Experts of a small language model: 676M tokens.
Below are experts of layer 4 (counted from 0) of a mixture-of-experts language model. Rows are named router (the router's row for the expert) and show model dimensions 0-127. Each number is 128 + 24 x the weight over its row's rms, rounded and kept within 0 to 255.
After each expert's rows: "mostly gets" lists some tokens that are sent to it at least half of the time. This comes from a sample of Wikipedia text that the model never trained on.

# expert 97
router [112 137 153 134 130  99  97 136 101 155 146 107 127 187 133 129 125  99 116 158 133  95 154 161 109  91 133 178  83  99 128 128 108 121 107  55 118  88 146 130 128 140  99 105 123 105 120 144 136 140  88 145 124 126 116 124 136 119  98 147  97 120 135 151 148 147 104 117 137 123 142 118  92 154 141 153 140 120 113 104 143 133 144 111 149 164 127 127 111 123 172  96 111 122 154  93 156 157 117 171 110  74 128  81 144 114 101 161 135 154 117 137 158 109 130 103  99 175 149 127 148 152 142  95 113 105 116  73]
mostly gets: " Ra", " Ka", " Ha", " Co", " Ca", " Ma"

# expert 34
router [ 98 122 151 145 158 135  76  84 101 119 135  92 152 182 149 112 139 119 114 168 154  94 155 133 143  96 101 153 110 105 169 113 110 115 121  95 110 109 151 162 139 112  98  74 100 107 125 139 133 171 135 121 110  91 148 108 139  94 107 150 103  92 111 162 117 140 111 160 113 154 110 140  96 129 173 128 146 122  97 138 130 138 148  92 129 148 123 113 100  94 142 136 120 117 134  86 137 157 131 143 113 114 113  91 131 141 133 132 168 132 149 160 171 136 138  89 102 142 154 139 143 142 124 126  88  92 139  91]
mostly gets: " Sa", " San", " Car", " Ta", " Na", " Po"

# expert 38
router [ 93 121 106 172 129 129 134 126  80 113 156 107 168 162 160 136 145 123 127 148  95 101  96 159 169  97 188 130 169 124 121 159 122 117 130  87 104 109 124 132 156  93 122 121 133  93 152 114 106 184 140 137 116  67 118 102 107 148 106 116  83 127 155 166 106  92 128 156 130 127 144 122 106 143 177 133 129 163  95  88 137 132 109 146 110 127 123 113 105 124 151 123  86 135 144 115 121 143 115 109 118 103 135 102 109 126 133 114 148 165 121  97 167 142 135 131  72 137 144 104 112 127 110 112 103 127 111 121]
mostly gets: "ン", " kg", " pm", " Greece"

# expert 112
router [ 87 134 145 154 165 132 116 123 104 114 127 127 140 148 159 161 142 124 132 173 168 116 128 178 149 114 156 139 137 113 171 123 122 128 153 109 129 122 148 156 120 135 136 135 118  95 113 154 104 148 142 137 124  81  94 129 133 140 114 116 141 115 126 191 170 109  86  97 108  98  86  87  98 147 150 133 141 110 118 145 115  86 129 103 111 140 124 116  95 141 158 173 106 114 114 137 153 179 118 175 122  80 153 100 129 143 129 137 177 144 121 162 137 132 102 112 102 134 137 160 144 136 127 103  99  84 157 110]
mostly gets: "ed", "ted", "ated", "ized", " Succeed", "led"

# expert 96
router [126 154 120 142 140 104 142 134 108 129 126  81 124 111 137 129 125 122 102 132  86 113 128 152 124 117 123 123  96 141 148 140 122 118 135 122 143  73 124 177 136 152 125  94 136 117 126 101 119 165 111 132 121 129 123 115 147 149 104  96 153  81  96 128 115 128 141 109 101 163 113  87 110  94 142 134 122  98 112 135 141  75 132 131 109 146 133 119  67 115 130 135  84 135 161  66 187 176 132 146 112  81 148  85 130 155  96 136 149 125 139 131 107 128 148  98 104 135 124 136 109  98 122 117  83  64 145  96]
mostly gets: "ate", "stitute", "nd", "end", " dispute", "ation"

# expert 6
router [ 83 150 116 157 114  97  94 132 139 103 160  65 120 180 120 146 141 133 120 139 149  85 140 139 115 106 138 162 122 120 127 152 119 152 130  62 100  91 172 143 139 132 104 129 123 100 157 131 116 147  73 126 125 156 159  93 123 102  80 146 108 107 119 110 129 118 132 131 117 112 122 108 109 169 137 122 144 109 110 121 110 108 133 107 112 162 119  99  69 100 129 125 145 107 141 106 150 167 158 156 125 128 165 103 115 126 136 124 159 113 151 125 170 118 116  98 102 150 126 158 170 131 143 123 104 120 108  85]
mostly gets: " Mar", " La", " Vi", " San", " Lu", " Gu"

# expert 14
router [113 168 137 145 155 112 117 106 157 145 147 122 121 140 154 154 147 157 115 133 121 131 150 145 147 102 116 146 118 100 167 168 109 107 170 102 140  95 166 150 126 123  82 163 118  67 108 126 116 117 114 139 112 126 118 124 142 126 111 129 157 124 117 179 113 125 124 133 125 143 144 137 119 165 156 139 151 132  73 123 103  98 142 117 142 133 171  94  79 142 119 146 105 123 140 112 181 124 147 158 128  70 152 134 142 127 101 114 181 151 139 155 128 135 105  89  92 158 159 157 123 133 127 105  84  89 139 101]
mostly gets: " made", " won", " played", " served", " named", " set"

# expert 90
router [ 72 152 154 166 167 118 133  99 117 112 168 114 126 149 114  92 118 111 162 161 106 105 125 152 151 114 120 138 103 105 132 171 109  96 133 110 126  96 169 142 139 124 134  99 119  73 101 110 120 175 105 141  93  97 106 105 108 149  94 126  98 119 142 149 162 137  86 128 120 146 137 114 103 150 173 136 118 129  91  85 128 109 136 155 131 114 120 129  94 134 159 111  77 107 151  92 139 153 130 148  79  97 148 115 103 123 132 120 136 149 108  84 135 137 116  94 110 163 139 128 123 101 126  97 121 125 162 121]
mostly gets: "า", "CO", "ić", "ง", " ITA", " FRA"

# expert 87
router [117 146 164 182 124 135 114 137 142 142 144  94 179 152 102 147 156 158 137 154 132 134 169 147 142 116 160 140 112 109 141 122 112 133 117 109  93 107 180 190 162 132 149  98  78  97 113 161 102 140  81 151 127 143 122  97 108 142 100 125 113 126 154 153 107 132 125 136 103 112 134 146  96 153 138 146 128 112 102 152 139 138 159  85 138 135 143 118  58 124 148 121 114 129 160 108 120 151 130 134  90  96 125  88 110 109 106 120 167 154 159 130 158 111  97 122  92 142 155 135 109 120 145 100 124 108 148 111]
mostly gets: " Can", " Big", " Rock", " Love", " Gold", " Hard"

# expert 60
router [137 153 124 151 146 119 113  68 125  78 137 117 144 144 182 163 126 135 112 130 143 128 158 154 127 112 135 152 160  87 141 192 134 111 119 112 106  92 153 125 137 140 102 109  96  95 139 147 115 153 105 147 123 126 147 105 136 105 104 143 116 167 127 146 142 111  73 132  78 109 146 110 123 122 122 141  98 133 110 125 115 106 166 104 107 147 123 107 123 120 170 157 135 139 148  93 170 146  95 137  95  91 117 113 151 138 103 136 146 118 148 132 136 101 151 124  71 165 133 101 174  92 132 131 118 106 168 104]
mostly gets: " well", " support", " work", " role", " power", "pos"

# expert 79
router [ 96 173 138 180 130  81 133 127 127 125 145  41 130 180 122 170 110 149 101 192 119 127 143 138 132 122 121 152 108 108 120 148 133 126 125 105 120 130 145 170 141 123 124 131 124 134 112 142 121 146 143 115 106 133 139 129 137 103  71 139 109 113 101 151 115 130  97 119  98 141 129 103 134 148 142 113 130 139  63 152 131 106 144 134 121 125 147 123  91 123 155 150 103 117 160 110 154 127  99 138 114  67 118  91 111 151 132 134 144 168 113 160 125 113 107 111 102 179 155 172 116 117 137 134 127 104 158 139]
mostly gets: " by", " at", " \\", " Walter", "\\", " when"

# expert 107
router [114 133 142 168 147 120  88 133 133  96 136 126 132 141 145 159 137 121 144 141 101 121 108 133 120 128 129 156  97 100 127 142  84 118 170  99 146  87 162 151 144 134 122 140  99 121 125 133 113 179 135 139  92 135 166 110 136  70  84 134  96 102 141 151 147  85 141 154 102 137 112 113 118 151 185 140 131 115 132  82 108 115 111 132 109 151 150 139 111 116 178 140 111 132 196  89 129 122 132 138 101 101  99 110 148 133 102 121 150 158  86 134 160 103  93 114 102 178 126 140 123 123 165 126 137  93 140 116]
mostly gets: " until", " when", " while", " following", "day", " near"

# expert 63
router [125 132 185 154 157 133  84 105 161 105 157 100 151 181 150 139 127 150 124 192 158 115 131 143 108 115 115 178 106  97 134 158 152 137 129 114 103  89 149 107 149 131  99 118 137  90 147 135 119 157 130 165  80 108 132 128 119 164 115 116 102 113 142 149 130 127  72 141 108 107 128 121 121 132 125 112 102 116 100 115 147 131 119 105 104 153 170 133 118 105 147 101 126 117 156 114 151 141 133 109 104 113 138  82 153  77 138 137 162 151 165 129 148 113 131 147  89 140 147 137 103 111 138 152 118  69 149 134]
mostly gets: " out", " side", " coast", " Out", " wing", " west"

# expert 23
router [131 136 140 159 149 135 122 143 123 136 106  88 106 127 126 118 153 140 113 138 136 140 154 167 104 111 115 141 133  92 162 149  97 113  94 122 136 110 145 147 169 138  99  87 108 121 150 126 101 151  90 109 118 163 129 116 139 110  96 120 153 100 140 139 137 115  79 153 112 165 115 125  89 161 182 132 189 117 120 118  89 104 139 121 102  95 174 138 111 138 177 102 112 147 128  95 123 180 114 139 117 125 101  71 131 134 119 131 141 159 122 152 103 116 111 129 108 163 151 153 142 125 144 150  82  86 137  92]
mostly gets: "---|---|---|---|", " Cor", " Bur", " Dr", " Col", " gr"

# expert 78
router [107 163 137 182 133 130 118 126 150 102 132  67 154 141 126 126 122 124 138 143 130 110 128 179 146 111 143 171 135 116 123 174 105 126 122 107  90 108 175 138 139 153  94 138 113  93 138 151 133 159  97 148 133  81 126 100 117 151  89 130  84 126 154 144 143 120 107 149  89 142 126  97 108 165 153 115 105 144 135 101 114  85 143 109 122 126 171  92 122 134 139 132 118 102 179 115 134 135 100 142  96 107 140 122 115 140 115 120 185 152 123  98 137 110 107 110 101 124 136 159 124  94 168 103 116  86 150  97]
mostly gets: " States", " USA", " France", " England", " football", " York"

# expert 121
router [ 78 120 122 123 185 109 162 114 109 123 132 108 129 150 110 101 113 147  94 154 131  86 116 155 121 133 179 117 125 125 134 154 107 139 144  82 108  96 148 149 133 106 138  81 116 116 119 114 120 166 127 139 108 126 119 111 146 133 101 109 116 121 141 157 115 160 112 106 121 120 142 111 122 132 137 149 131 120  79 112 135  60 138 147 139 118 133 138  85 171 143 106 122 170 149  60 147 149 142 163 118  76 108  72 123 123 113 118 138 123 102 129 122 127 113 141 113 120 188 133 128  95 171 107 118  96 144 131]
mostly gets: "oid", "osaur", "nic", "metric", "pe", "ox"

# expert 114
router [122 133 123 151 136 130 121  93 124 136 138  93 123 163 123 146 146 135 150 205 130 106 121 157  98 123 145 178  97  84 153 143 111 118 141 105  83 101 130 166 123 133 129 110 106  98 133 117 136 174 104 165  89 117 133 129 133 110  81 105 144 128 121 138 122 109 103 119 109 129 113 107 104 143 155  88 163 143 122 108 126 106  82  97 117 169 140 106  69 153 154 119 131 138 192  90 114 151 144 144 133 105 145  91 108 123 129 118 188 148 126 140 144 140 106 120 112 138 108 121 123 122 135 139  80 116 131 109]
mostly gets: " from", " around", " From", " Far", " £", " outside"

# expert 70
router [148 154 155 173 148 138  79 145 129 126 128  66 107 147 131 156 140 102 142 155 126 104 118 167 144 122 124 161 124 126 120 163 136 142 132  87 116 112 149 141 168  93  89 128 138 120 103 154  81 179 129 165  80 122 146  99 114 109 102 135 100 138 149 169 154 109 118 127 125 134 114 108  99 150 145 132 135 162  93 123 109  91 130  97  97 127 163 109  58 126 145 148 130 111 127  99 126 161 102 139  84 126 117 118 109 132  90 144 160 167 139 141 125 133 114 113 120 159 162 128 133  88 114 125 129 118 143 115]
mostly gets: " American", " National", " public", " English", " local", " French"

# expert 46
router [143 155 145 172 166 125 136 130 117 133 101 100 131 148 142 139 122 134 108 138 132  84 119 137  95  89 116 147 114  97 139 133 115 116 145 127 124  99 179 173 129 137 132 137 107  95 136 105 127 186 115 151 123 106 118 114 112  90 105  86 128 140 139 137 119 104  81 108 131 161 117  90 127 135 130 162 132 111 114 113  90 119 158 102 128  98 166  98  92 122 143 155  97 164 142 108 158 133 117  77  74  98 136 123 127  99 130 162 175 158 134 121 123 133 113 108  85 145 130 142  75  93 152 160 119 104 147 128]
mostly gets: "ship", " League", " experience", " Candidate", " crew", "year"

# expert 24
router [145 116 130 167 132  99 113 125 113 121 111 101 146 149 117 141 131 137 160 171 107 125 157 146 111 100 124 135 181 102 141 133 116 175 146  85 147  89 152 157 137 138 143 118 116 101 161 139 126 136 138 140 110  85 156 132 103 110 118 112 107 117 102 138 113 143  82 144 114 147  78 128 109 128 187 151 144 150 112 104 120  93 160 129 120 128 156  77  34 115 118 104 132 138 158  86 137 141 101 113 121  92 120 129 149 142 108 148 151 141 133 155 146  87 112 121  91 136 143 150 141 118 131 110 130 101 152 104]
mostly gets: " At", "t", "At", " Ak", " Vic", "É"

# expert 32
router [116 123 138 128 150 119 102 101 144 154 118 126 109 129 107 127 121 182 115 174 134  95 144 156 148 103 112 168 111  62 131 154  95 123 113 107 149  95 176 145 167 120 154 115 119  53 126 147 115 142 113 183 114 115 107 132 145 124 124 145 112 102 165 161 136 113 117 120 112 135 144 108 134 169 153 154 116 116  96 132 135 102 146 146 146 144 153  89 125 126 133 154 124 141 127  96 142 147 107 111 106  97 171 101  92 125 117 142 160 154 125 108 181 142 148 116 115 139 152 170 124 102 127 123 123  77 158 113]
mostly gets: " has", " family", " work", " group", " company", " died"

# expert 19
router [ 84 128 145 169 171 110 150 101 101 118 105  80 130 142 149 137 112 135 128 134 122 138 117 142 127 108 108 182 116 124 157 167 119 133 126 126 120 112 156 141 172 107 143  86 143  91 167 163 122 171 111 129  60 111 144  93 141 134  92 107  91  85 125 165 157  94 133 137 113  88 129 141 131 105 148  98 110 116 115 136 141 120 122 117 121 132 143 150  75 140 116 118 100 135 140  89 159 133  88 154 114  96 140 114 137 111  84 142 169 109 160 144 155 142 125 100 102 135 131 139 127 137 149 109 139  99 155 105]
mostly gets: "el", "gel", "×", "tel", "hel", "maker"

# expert 21
router [146 148 115 164 128 149 132 118  98 117 127  75 110 157 128 156 130 123 144 169 120 101 135 171 117 120 139 138  98 118 119 165 110 149 151  90 114 132 139 173 168 143 121 129 102 112 139 117 131 154 126 159 111  93 161 122 126 117 114 155 117 113 127 165 116 126 122 130  98 122 107 105  54 178 139 141 145 121 107 127  97 108 157 107 115 131 126 137  90 146 136  91 128 139 146 114 143 157 138 120 107  78 155 102 114 119 117 120 151 128 105 147 163 112  96  65 120 163 162 138 173 104 121  97  99 121 132  65]
mostly gets: " John", " Robert", " David", " William", " James", " Michael"